config.toml
n_experts = 48
experts_per_token = 4
normalize_top_k = true
router_z_loss = 0.001
init_std_router = 0.0063
head_dim = 64
positions = "rope"
attn_scale = 0.125
init = "uniform"
optimizer = "soap_variant"
beta2 = 0.99
max_grad_norm = 2.0
schedule = "wsd"
decay_shape = "linear"
doc_mask = false
Below are experts of layer 5 (counted from 0) of a mixture-of-experts language model. Rows are named router (the router's row for the expert), gate (a neuron's input weights, with its number), up (a neuron's input weights, with its number), down (a neuron's output weights, with its number) and show model dimensions 0-255. Each number is 128 + 32 x the weight over its row's rms, rounded and kept within 0 to 255. Numbers have three digits each.
After each expert's rows: a language model's description of what the expert responds to; "gets" lists some tokens that make up at least twice as much of what it gets as of all text. This comes from a sample of Wikipedia text that the model never trained on. Tokens count by the router's weight.

# expert 16
router:161084180135172127078172156076114156138144170086085099116165156151153110161083209115134099152075162105153176176095095086095141169098118163118149080131090098107127101189072137129078134187085099083144103138138126163101111131163124148151164142181124083138102143145177165138133149082083126167099081125177174146138104061160148162175111171119116096123094093085100108138106167122179168146176097123159147168173118118147126101095127122172149165174161085162109102153137115103143101101087087110090122103070147178112146164165124124107112090103127086169124153091079161122087126097111127184065152142125137151122162099157107100118179182166107110149166095186087123152138073121117148153113144107110129104082164113111085169149201137183147071164074172146137114108095140159127102163126188
gate4:161082142149154171139112095130082143086110192096102123172108167108121135106100130162124165114146081109126124156135061128145090151185086081164067115140149142122089159123105127133125088129124189172153115124189091107169087170178094165086117145117138172172128084108083121098112151144109145153118163108114157112105155173185135120122099132200109123101094124221084130186146156101112082110123085079082126111139173164142090097193122173196160183184146057127158125170119148200164200142074114099162080184147127106112144159122136125141101119147139101104112171091132161106128138169106104118107151158132135112143107141130133140102121108154126130112101138128093124162115127117136166087149175094042163141106141090147124100109103186101144043129084126124072099115103137131161105134061045
up4:161143091145156118182168164136159147136127119153150078165112163123203115097168136135062181159113124151086115152120138145160153154186104124122140163148169165085129116122154069098116088140217133073144114118111127158142150154126102141114106131126112109194060122121138111106127145156072116167098132133163110085085159132166080090105147118116117128155116163127128119101145131146195142148186185186142174104147078130072139149128133134222109108115087145077170156105180052109115148174108082171115137099094137132155153102175113109155137110124176105134131115127121140133145144059109150128106091115061187093172107119143151083085176164121108130059140132143119102144134158130132176172129156073195137132152114164172160122054218102128093127110141120117203074126086161115118095173133160
down4:075112185107183085139108133135161148093136122131113168091158158163095139070127151131128168154115122146102172106130174174167143137133168184157206145204115117099173160086172099136112132163096146137207105120109123185114121092118166153096161139118137127130154126109103117141138124127081131081098121101094141179121079131107127178055107137104121097103109065047086132127123174190129153163131089107095120145089086133165138116068113068117124147165150085120104157156183150157166119132186120132141069164100140112148129147153169158209076161120075073138113126092072100150136136081114076095056216120100136154150101108128093136136096176117114164140092147120136151139135141078152095171116120118117143167176149058074152113132111153077100103108113138097088172100160104141093151176144134
What it handles: LaTeX math pieces and symbols in formulas (ta, m, \), coordinate marks like ″W, and determiners this, This, a, each.
gets: " a", " this", " This", "'s", ")", "0"

# expert 22
router:107100120163072102043175168069118132098150105074108116065142152208137088077123151130178077149104159106121129171114114111130141152096106146108169092127114179114139101134164175145119138138133116117174208133140152165114092126162090133109176119111120102095127120122171173141107156091095125155130073115120158125121112184144107203160095182147103123102099134123151128112164151133081137096145098105117167169175155153154108097153111139183175167147127087126110094109158112095142057105089129168147116086109155151041127142158105100122128108146143123120162122100098151116080177073139196102118151114145109132149162104217098130134171120174128110131161145190125215105137142140102123128089164142067142180102162055111128201115118196174203171110097118141125101130097165107145108126133165
gate0:149186117125168111131119000134143095106136120134062122129127096190169154145126121147159120171119143089096164099107148154184177141159113090155135125121138122133191155100068181162079164149110102135143131128150116133133134148177041129130131200068156158182143163177142130085161109125133095100160100119158144157073194071119077171167073125115138124135134114097117116183116116141137094125133112090058068113110153075125135118127140182067104121135140204134129114126169092092122133105107112135177099107141133192096126197119138103143134155173121140109134089165114072095117196093136141129099186137172173095112116073118112070146086052141120093186098069132116160141097124092112104112106132111126161167119126127108114135120109177114172112119092135127150108112168129183151163137118156
up0:150104117106167160126206178160174099130151089110134113155082082163102149084075109095154120128129053140101074148158128173115140109151129121181168102084120088157127163125148092191163070124108095141159133101149183101150150116125146142155165133129166126091110102143150176116140169145135142142135106116149128165092160174140114144080124103087136112131098124050177111119119225159104115093159104155142145092087075059128107142141107087134154085133130114144060094145127149112171159150080141097172149093168129150133196107185116168159126124100165101075130185138156132151112114140119161107130089067156138130173081156095095166150205127128157178141131118113125139141191167141127125106120115136054073118106157133152102124199141109101178155126142109110088165100125100020152180166111156
down0:169151166123142135132103137126135142147113139093133108099153049109140123127162091128120137103104113123145079098083128137157147177122152088141123142174137111124139137048126112164125084134098113114153149139092142174119103141127190182071114124153098116115149135089165094098054107214167137122154120134080168114184143155113145131078168134130119161110088073069123213069163071136158129185118159118079199187169140149135119112113080097150121143083143082131096152127067165132167124157125157102110114148107102128128173127107131142139160119142141105144118126154152135148111126116130145114155064145157167156158140225103119123066119180142139076175161157130118155009142130141112128077103083129115125049150140124125121058118150187146201160095114152104154081070153079124114123121185125
What it handles: Commas ending an introductory phrase or list item, and clause connectors like where, while, but, because, however.
gets: ",", " and", "),", " was", " that", " is"

# expert 2
router:117103144147190087125122138080076164158161086083072062126135181148173143151107168101162053171134170101082130144138091099168083126088194123143175080151082164137057123064113123142129141126168146112212136100165166149156114173113128153122158161130090115097093094176131153140167144141096129140083143121174144187117076109150129140172105153153074200105134125165030082102145174114113143149197111142063163198172095175147107075168123173152133142098161088123114118109166108117162130133120093123118168125144134160133143150149120084145109100176139131189162169085172153151110125123112164132091117175133110135074144130168077132182162157154092132112130126130122139160158077130097121137108125121126127104087144124125105154099137201156123121164171111173158077098111132098104110130167140
gate1:112112130076140115127170127125070183133139074119130107188109138120143099124086160136124092052103167149098122154076138118167148132166100084176127120118146049156093091116162162072141138105128135149105163143104057141125108134149111102070171039151168141121109097121189111163129139117128098081099115093109146147150147132098134093146116158149088111103128070155125080048087142144113125113155067140087149139116123112144153142118161049175146136129128162161147176183098061068124133154124148125103146112114119105121100137121201096107108215146139116130160081122203120119106156187058107145187172119155127131054094135112148158156080101130174059107133142170135066113090150120112081153146092183110106169093106091122097132099102135109087059115132133121138143095075127131150102137126087
up1:114159184097184110152100183170156118091121158111112132165088162093138204117166180146119176133185114111096136145075117118144105179076161159157070132200141119063130162113132080136188143116136109119168116154097152159144147074072117126079138118119121133128126143167131038067134138118119158111147125099076164087178124118161157117087146176142126135173094117138122103106153192087152124165108181097170150101116151096166096165116133160087079098139114174148132084198063097159093159136123115158145106145104140093140093159160110118082135071102169117108138143134062134171138119119135139121094151105133102137176169129101116121105129139114105063099081124143142090100053110136149170110149183122147135147102147097051145040136125149113083129078091131116075086118205105127082112118140131
down1:141152163162125088128150146137170165133176190062123122117111164094119156113147143134096102121063119128070116144176107139135112137113149167127138124094112133130131149133128171138144126072119166105150107199159118142128127105093103163131086116132167137147099112162152128135126146137161122177144162110127151115105201150157112138137114085155137148068095111178095137110179057070149177151147164113090137136144133169133148126087148089147199142096189076129115106170069126139131133119140160143112128095083123075178146211102087139158140085123022141141080149201165133157077107072158159151152175138098096149110148129169134134185198150075142081165077137144130157110121107119161144134130130146092188156219117131117126077148162209129122120139141175110060127135124056136170086112129180
What it handles: Opening parentheses, quotes and brackets, subscript braces in formulas, and word-initial pieces like re, un, inter, dis, Os.
gets: " (", " \"", "/", "(", " un", "S"

# expert 42
router:116090174148126123093133144082134179084135123132084132106178127144150145136110175116119109173144150088167206128111108149107116141111111174090145089097096085080085088158112131125102105174076116197135137179154150154138040180166091147124198137118123094109115164152175167145056156079103138174160098078168152122131087085170118137160083155111102135164113106081131141095095160137144177128166065095160130114181102138166133108161103173176165164085163091178084110143103086119144129100106076099088159109105170123089156125164132141092102100091138112131105173096085197089106146109140165151115184122144149147105184107160106104147166142136100125115176109170117125162147107142133132160113148095093138079109146108141094148092174168144142088137017158175136131102091140180091094142102172
gate1:108131158074149139094175123083105148122107085127177126206121149123065148128139091183122160133135123116157191158133162117070126171121139183116169204098144197146125137084191121124127107182097136127121107126140094120091150113119124055095128124134115144112128092117115063110170142166139108147125148098132156142143126077149125147142111110126132081146096130168101119102115095192152114131195142101107102123168185074101104068164099119141086108161114132125103098160066112181136148117107197104155200099157147127115093143113140175153185133103169117137061120131144087168126158168119157185126113100167100091101138122167201118178152122130161116087111094116117178119056146124161125156143110120119163136111109066149061101158131115150096199144175128114149124061079201074140179084158102
up1:119162118165131116113160127198146121103137083129154182133091135205163076111144119164185125091170108070158122132141149150119144176140145151100140047132154109094117117150130114227193131171189096143118132113082137099163149142095216083136148125132107118092207223106103176070123156108129125157071119067100127151135100177143139152099112158123103112131185106144091126188145134212123093113113071086105145158096105137108145129121079104142204160154097130159162143133111097134167098141104096122103091093133159164134122146086158152084121093143118067155143131091088073151061097158114095133081093166175160111168124141154136137084112102096142162102086123099142101126158119127125153127140172155143117133162148075107090127098120152158140136112131079115113122149145071148102146143059078
down1:105162119158161125119129142117179149157107105137194164127161157067134137180119092151101099157177109096059074124148102098111182100192142134109092149159146177083161119159146105115122149169101095147106103166154110184215126137163161162177098148148079107098138106175101143095153143091128129130132162100127052130096141162080082165126119114077104127200118114146127134128157097114126168176177160083079174119124150118130176107129097165093140151118099240088054154076114133169136119130134065153112105086104119139133191118104149108101126147130144122096148098094154095082120116100068117097098095167118123119090124167144104153151105157122110125088164123123165159172147090182079140156118193097090126199144075137119152102155087124106173159100079109071141130140134112104129054131117097
What it handles: Digits and numbers filling table cells and ranges (goals, times, verse numbers), plus object pronouns like it, him after verbs.
gets: "0", "1", "3", "2", "4", "5"

# expert 43
router:172066127082111088075121170093145161166134111072091124118171147145131137148121168084164098121094165118136160145063103116095108131082150140171167112111086111117120104098057153098091161138119092108164135127153087181143137126118111144180152173102136078088096159052099145160116162151134083141127115107139180152164102085127098144137108170142079143094108103108102131064100166117122159110171105111140209122174130168134054085162144157168116181081187084164127114109145124118137128077130101137089166118102159195101124157153149096079123069152180113137134170073131155141079180110140115168136166112123059122115127106167111144139164148089115127149123145111079155192136074177100148167100115141186183167155166096110098173115185152153180174113125175106149128084093149162150101169124148
gate1:120177168102122132162123121086042140166137107120038103089150207135153116152137088118152105055181184153156144126159114162113119148192183152140145140143126112149159121129057117146083125080121113045150117068090150098177172114094082125116192110116136104177124143119097114165160143151097181145114143104141181099080091120148126068157168173104090140123157169111144149136124155123101122105180113111171157071125154171087131105107113148155100138109149149198202140076133165153076120133219102152176137131133125067116128142132117126184162153093097173097145082162102157100126120132092089116117146103151105117139147084127125130145126193138126143143134113151135150145093213185111152103189145133139124195119148153134119092088074135100174147096131122127120148079115127128176097126174141
up1:081111104152163101084117103173160153138133109120188171167064119075105179154125135158093124162088143168106077173143102132136151141165195113122185117186154090143161120156161126179114142140159124119183156120156100147163069150157053098146126073112153148124139115091135096178130099143174102116105178177153145111108113170123136087112138187025109124108171110115119111109125146110138110156151173120113143175123100156183196149159153120091057137068104129166140115119140125103114156132183181084148119171141134102070065103119132143141173124113112119125200189119192129131124084061152115149163104146131149152141145072116106171144085105116161073168131147105153132158067157131053118114143130069116143152156131209130102120108132131103110112083166149100180096108120124143099107157148084
down1:175142134137165078122157113124115080144123115085159177160117133160117101160143152124106161120135058169174135162178176138218080158115124102061118172086136116143125153102128168119084076123118164142159153131200064142124141092056128148177120094167149090190080150100185070067128168154102144123096120126070171059160071094124125107147090160090173095128101111059175192101117104116128122127085136185141131136139108167110122134167143130115082122094146120086113119069135116064103135133130114097106143091172121148073151101122139147154138127178157133132175132127129125195154140132134160145116140174167147067136086128133109166177146126153131162084089165142111164149138117158106202194125130108150158064161076099146166156116128140210120113073147148118126180137134140128125157147103136
What it handles: Prepositions and articles in English and French, especially de, des, du, a, of, in, e.g. Église de Marie, Le Siècle des intellectuels.
gets: " a", " in", " of", " an", " with", " de"

# expert 37
router:093121135107136092031168126058126155102179134080104107077155122234153075141116180098175112151103137157116110142122091133143132187124175185093122100168117158092043100171092127128122148123124087132105122150155083173119123140126110128157213148144081103119108129066153124170139138149115066141100157123110140144093116081134154160148172133138103141105129122144154062085055171047131129123136157104133131134121104112143192094107118144171118210147157061157069131142134129098159102069102089114166137121109143176087170135152101119140104135116150110110147155067124161077128173136121144152114126136109078157095161100113126093179145130154162099163108092164105141122128074165056146119120123169082160109134135067118107132153183168150173115127144134163138071116134157116135066147145099
gate2:128136112179146147128116125150153092115175102113123096087172142123083168100141131145103118139064113124137171150186115105138074138123137176174122186138122148213143119078155107162166104109235131075142123109074141167159161202157084111116130092074122226156145172136070169144116112110175127119073148110127136106133135167118157111126133099055130148113106186103147080170102130123100107100101142140090133132079167111167136195189130115129171119109161121136123161135165082075120112151146173129123159161101105127192116168132111172077139087129130151068133109150149125117131114133111140135090119165106095143135147130158200057125168101154198049120125145173130116161095136127100104140091158144147108136149114113131100167140153125132179146161129129025133101125143161144083090051133137
up2:129125127089110123155146118146118124160145155085117117155064179098149156127086089089136078146156078112144161119132104147212139144094077085116135170082070105077178142113151194204124139173104154117129116117144115127173140034190151132161138148149143162172106164146100094112150131163111114127141166121144162128170130104147139049141150148171121141091116093117127136134090153066110168130074173134141144172167110164142142137089112035104131170142050099093111107127171117137159097162098175187098053123150164123104148151126100129078122139188118128154170121145112116094146161094118160143178167127138180161135114121114082130165129122159110156078132125091194120127112112120121097120127105134166128113138146140132140121135175143118105010131172122183145117139198143058101135189080147
down2:152056126124151085159146116170142174123120105105128091196166080112121096142151142181111156150139116084147143160119117100143182095051162111139178076153152173152155145158176178140097102122159144124076113129085119138107177146112130130140129075109138065076142100176173107033138121123135135142102099119108086151125122118168137154128159075135138173131166132151149148105116090170091095083195138130131192109108131124135129109141158111146132151105139078102189111123141125154082056101149101092136127156117080142120099063147144079111099120112171088080106098159146106156137113094107137174132126159142110071070140184108093147179134218128115113124148151185103100097197115147150102138149192125133125113119137156172123130149121172117129143130137113191141192121054178092064210102132177
What it handles: Pipe characters, table divider rows, semicolons and dashes separating cells in tables and lists, plus °N coordinate marks.
gets: " |", "|", ";", " |\n", "″N", "°N"

# expert 13
router:133092128134120143087139151087139166105089106060092090119174119138168138114132163164120087141103138105115211118102109172083107162135183161124181110177101114111055119148100125093150107144119092165123150135108130153116103150142075132110180130157095107064054113148138107159069194118154092177179155093109178158125080151162086131106132104110119134111140122136144138133126146152109164105154038104141130162154099132164137077122140164142154172113139096216077164140159117088105126163129083141079128107103146124098122172153156147134118099139157134189170157122119151142130104096144127144066195174091156169108169100162108104110141167142096101132204105183142144121125105159130180139094112153112121114068124124081103198069156141169147161069114165117119083096058151177133070113090187
gate1:090128099110133104117113132072131132105128106176142101093129071110145116167149118081127094150087137144092145146092088133116101086139159106146102134148105092124160078071156129121100123114095173111188058107094168085157110075106105205135051105123081136146187148089112193108184152148159111109165096134166176156161135108104159121153120140095166227167115139142097094120110154121067117145145095133115106144163115126149146081133162137129125150050151176122097104120140101170107088155111086122087182129060128174124127056106165115143131101163063116176106115111126109153081077123124079135118102140137184156128147095191080144204121132126173097128124127182105100167163131079115124156095128130076144159103170158134118104131105121161110044152180091116136149042113159121149149118129074
up1:106133154113094034126190083133161126153125125151122152106147082140113099102138117172089083143103139137116118148129183183088164097116141151139115114136130136135083164126131132136165136131125113154192098127143112059167089120157132193054123061145147106095115145090132158093111081117100113133161192191092172140162201116099086114125150138086090138137117145165152072112148109171179168153130142151113123134118121129132079086189173202106089149114123110125104103094138104136121104045139139122088175131135157127167169117014095107142163192136158147135110071133132149160099084132083146066148097140175136126116167112134100081129121152129135174155133115107059081125171122122170192163095134160105118138076136077102162185123128143118125116091107203137126171089143104118121088184160157
down1:105182151081137120106076179098088128151096116156111068120123078090093154135130124097085059154114077110137255168124086120093105061140069117075103137110192090165123141126125079088090098140100186133105128111089100096110164116114138131148099157184116131162139122139113110114135119180136109139141111140136141113075116148147078132097124147115110164168165133148094168126139164179091109159194114094178145097123139083141149116145118121159148132055093134110163113106141111135103107186117220132090159134121142185116127094146138146153132114112160068181134112138156077120130108071141118102193157135087156181223154131127117123129115073141137105150152143130094195161135119210131153074111148119070140196143154179113128107128144111173112100149125131118169135116122130118177108061150119
What it handles: Final pieces of titles, names and years in lists, such as the s in Memoirs, Stories, Lusignan, or 2001 in citations.
gets: "\"", "s", "4", "3", "5", "2"

# expert 33
router:086080110123124093065198157076107159139146105093099096087146161178140118132104153090155097156068157140120142188092083144133112159089091155086152098100099151087092120159092169122096127173128119162143136125132162160081077160156110160154167127118113090071091132159138138156087186127082108163116140065170185121123098122168149142161124178155075114114105087137106115090150156112116178113147083120161167155184188112127155090139138154167155164115151071147093132159152148101161089088122098094111172078093152085098099167169153103106093107105169098137138161116073181132096071114126170140157181127134106135095149107176171107132176132111109106154182150184072149083136063145105135158111159076159135125162153095096090158139169157158160148169079174179159148097085142155149106185144106
gate2:110154159154125115090127143131116130132162146176169094183127086131170119097153114107066198171144066085153097153110101134101116092145080120127092119120132176118122084086084085149106147128098116150067116119150119208156114102168145128127106109130114153121127127096123148068105162134081112166103120160103103146147118107150122169181161191105096108156129184205139136103106167149130180207169169067135159134080126115172149124142136107110082164100206124203112110107156083173198081099122134099193138169129097144138175128150136141136040131164112197111111153127163121106094109083059097135125130056110134111109148147123084154125138140095138153134149084124098140132087120130134159108138126160136187102122066121142167151097111115147169170104178122176164121156056079096168093137138176
up2:149133148133131105133141122108106148115187141141103147102138071147113142121087161144098137162051149096085111132122158194129082111147121151115150121116072139184149079153099101186136087117109098175042129108126141215135121088098144080137115117130203164172155128062143113114104133171186142138065103174077173129153135068145105151161125167091148150146105090176116163093046111168158147079108137140122126167085126088113140160125119150125093115167137144132125096151141135179133123082104140109139153109104108131085189159139187130183141082170154172134126109125128140129071152168056142037177157090178143086129159111123081121152141112153121133139133142102165142167110141093108079094060164141108105154121147123121134148107114193127084125079143150151116197056091132174166148177145107
down2:148130096155101127111138102111087095168113066153153119159058166151146151149145112117089142149103172157146114203114133087117187082156127087167161133128088114101088185113135133134099171165115119157177149084103145104145120143118089097140166139172145143117068119150171116090103147176128155147164163150169111142119185162083132137082135069069110165136080145179187143190117099112099117090105044142132151161124138079113127110131142133102140163104156126173113113165183152116125086201142119133103124092132130137108171119140122090185095107123178056205114126167128174116118142166115173124154144121143078152120078144217139137103087158121138132133061114151150034146121134090123141097183104098106112198183117156138142094059134114112144128158158136170103136087081196095144151096127114
What it handles: Sentence-level function words like it, he, who, was, were, had, would, often starting a clause after a period or comma.
gets: " was", ",", " he", " is", " He", " it"

# expert 4
router:113110092161165090109111158093174141143174109076094083130139161143157121163095162127117071146090173138092146117127091133192105123122178150103172058112062143116109121131117136140128138062138136120201126146114111187191151171135116167116139158082072111116116159142111126133110165148096116129086154155203145171103073104172126168172166132153130215156086092161084113079137152076105133163170115090096151153158133177118072115123120102175119132088143078159117080095135049105176112165130086136147174084128152193120160137164122107057098084179118075161147141097085154106129081136080156151120166116127107154078141088160133138202159142149126145179155097114109142125143085134080180149138153158130139112146164098120102139097143165174141177143113142138160093116117139113054109095168132
gate1:088174106180092116156164101145103114165137146135107123146116170122185137171169160129171129087128130148169128097101144083130135143110110168174132125167115068103152178072100112145137141096141141148133155070152122164126092130164133112226100165176140125141166089149121070140146116129187146189152119080182152144053066112091084152142136182107183078126150112152189097088118125112146127150133197156062165100129176112079098126149083124122151086163170126135120105110095104049130149132123085113121125147160116206113180111172153124044140151103117143171117143184114132117162152169079119095135113112104094155129165116164119134078202114163118192130140113111138103137143112150123188111139158174148145129079128103179166117165125168101149178124151139099105085116198178164083129134134154
up1:121048105130111106105133128168100164155183071153125081132097116165144144153158068139097107095109140177153128129173144135190109163099130171162127100097113126087116192096155109138155219092120134111145147132133101126128085171178155137098124130212127124148084137121115160175210136096057132119140117098163124166120140129118127132098178072165132121097031162112176114105143119144157188100135119140140089075104168091110171165188138173098172129106146104159100127111125134119115152182111136139144113106104168176126142101152123108119140168152108100135084182193087101178119114125109162098144182112084155095148081126064153071182095189148169125149102163174112102139105134093139114132132148155138072173134107147141161151149142129095199138173109125118097092103105147062052142157163151
down1:172134108071132056129167135090063105129108139123147060138097116169103117111179118134092155136115150117139122151186122063104079111157116108140121163135159094155153124129135109157107113081127109120101125087126168126153131094123136107124152170133139165100148157113135099115102145166116157079106142136110175157105153159068114150141100114161101167148080142137182137124090098149124113145179122149132122151106155170142144104145143092103189140119159114112125111061079105209137107138111098123107079105093135134111168140112085165168112166016049149140110152124084168138108102077130091141152170133102103130116043092091139106142135127136112102143122131084122170054152162196047173203172143118071057143100075095111116078123145106125098183155226104155146155104088089108125161157109112
What it handles: Single capital letters beginning a proper name or title word, split off from the rest, such as N(ixon), C(ement), T(unkhannock), St.
gets: " C", " B", " D", " T", " S", " G"

# expert 10
router:156042156107162125141157150126135177120168112131104145090170180196107145088089160131183083170097164126128116105136138114164113172052113181181163079158078137083082135152130158089092177090128081124112175165161127180113128133152125113108152152137123108098113126124155116127128187173156077142107137106142134133141062171123109088083130138111062127128104112120097124057170224119081146128167127066144177108178185159117110098143084112164100142107153120143115120115104131088122108108158101127140174131105185175108129151144173117107104158119155108128156108084150110118080135137150137166133127172133150144062168094198110109159129186121214084107133113204155132098130152145147140145117139183096128120120116105090082135106107160126134120086113206151186069109086104089142087134089129
gate2:115092131106085144098141182133121153135158132041143116134164083027103091111090125141082111207100116132166119094184128096179141138152176164120089103165130104145106121142141165197139158157140121127115146136111130158062123159158124122135106171141134062104111092131114071080110148152133140184119145147158083118089085137111118132137072119169091180089148154156168089120107106154189166094120143091153175155134129137121126089156125147163147141127096116099135194148136185129142100121129145136120129128125098116100090171103134112160072142128104203103171142190135105118124116141189082109119121174094120111109073157181151082180219107187072147147091150161104111059131126141109100107079109161147194139103143112149163125086110205142154164160145192186105092169159121138132111099144162
up2:086153121154139081108168105041139155151085133120090139159128104113124083059112203133099060144148118104078090101150142131113173166109098158161102131136171102098114106077083126167176103105183097155143161091116096132130148075115150107146103104125121088162121198166148092109020090086111120133140136126128172144129094135148153094089159134118074115147181104119122201079202114140106093078106136105139141080156119138137082112143112116113134131134089075127125100144164063120073154102135108105194122089119135058116170147131144101095099139143044142153148189157065085047130137156096136121124176108134135149112148093118120158111121106124103121102078101135148169135121114086150221121092200154115095109121151153139123123164095127106155117114122079116106158094084123125126120160155186
down2:132133119112110129130123154096107176126144102149106122159119124104179146154116091137105117109081053171182113115069176130151129133161142136128128176077124145113135093115089116085107130119131123116167145059154092068196134100147099109135159074108145137107104128137123164125121081174114132097150165095143145130152158110133112174166176152144176145122070143119099119105112114130112099146126137105131099129135163084057096140094080156151161154107101129166149115193112128104153161187115102101128164171098123097168167140096158110113164098117176167124124151190073169105121154098070163161147150200098169117172066148099130176118151133147158178099162199139174104122148076108168165116140128125124043121131152075087071124083123110167014086083071165107112122097133181167069174107087087
What it handles: Line-start dashes, field labels and line breaks in infobox-style lists, e.g. taxonomy ranks (Order, Clade), Born, Coordinates, Preceded.
gets: "-", "\n", ":", " /", "\n\n", "1"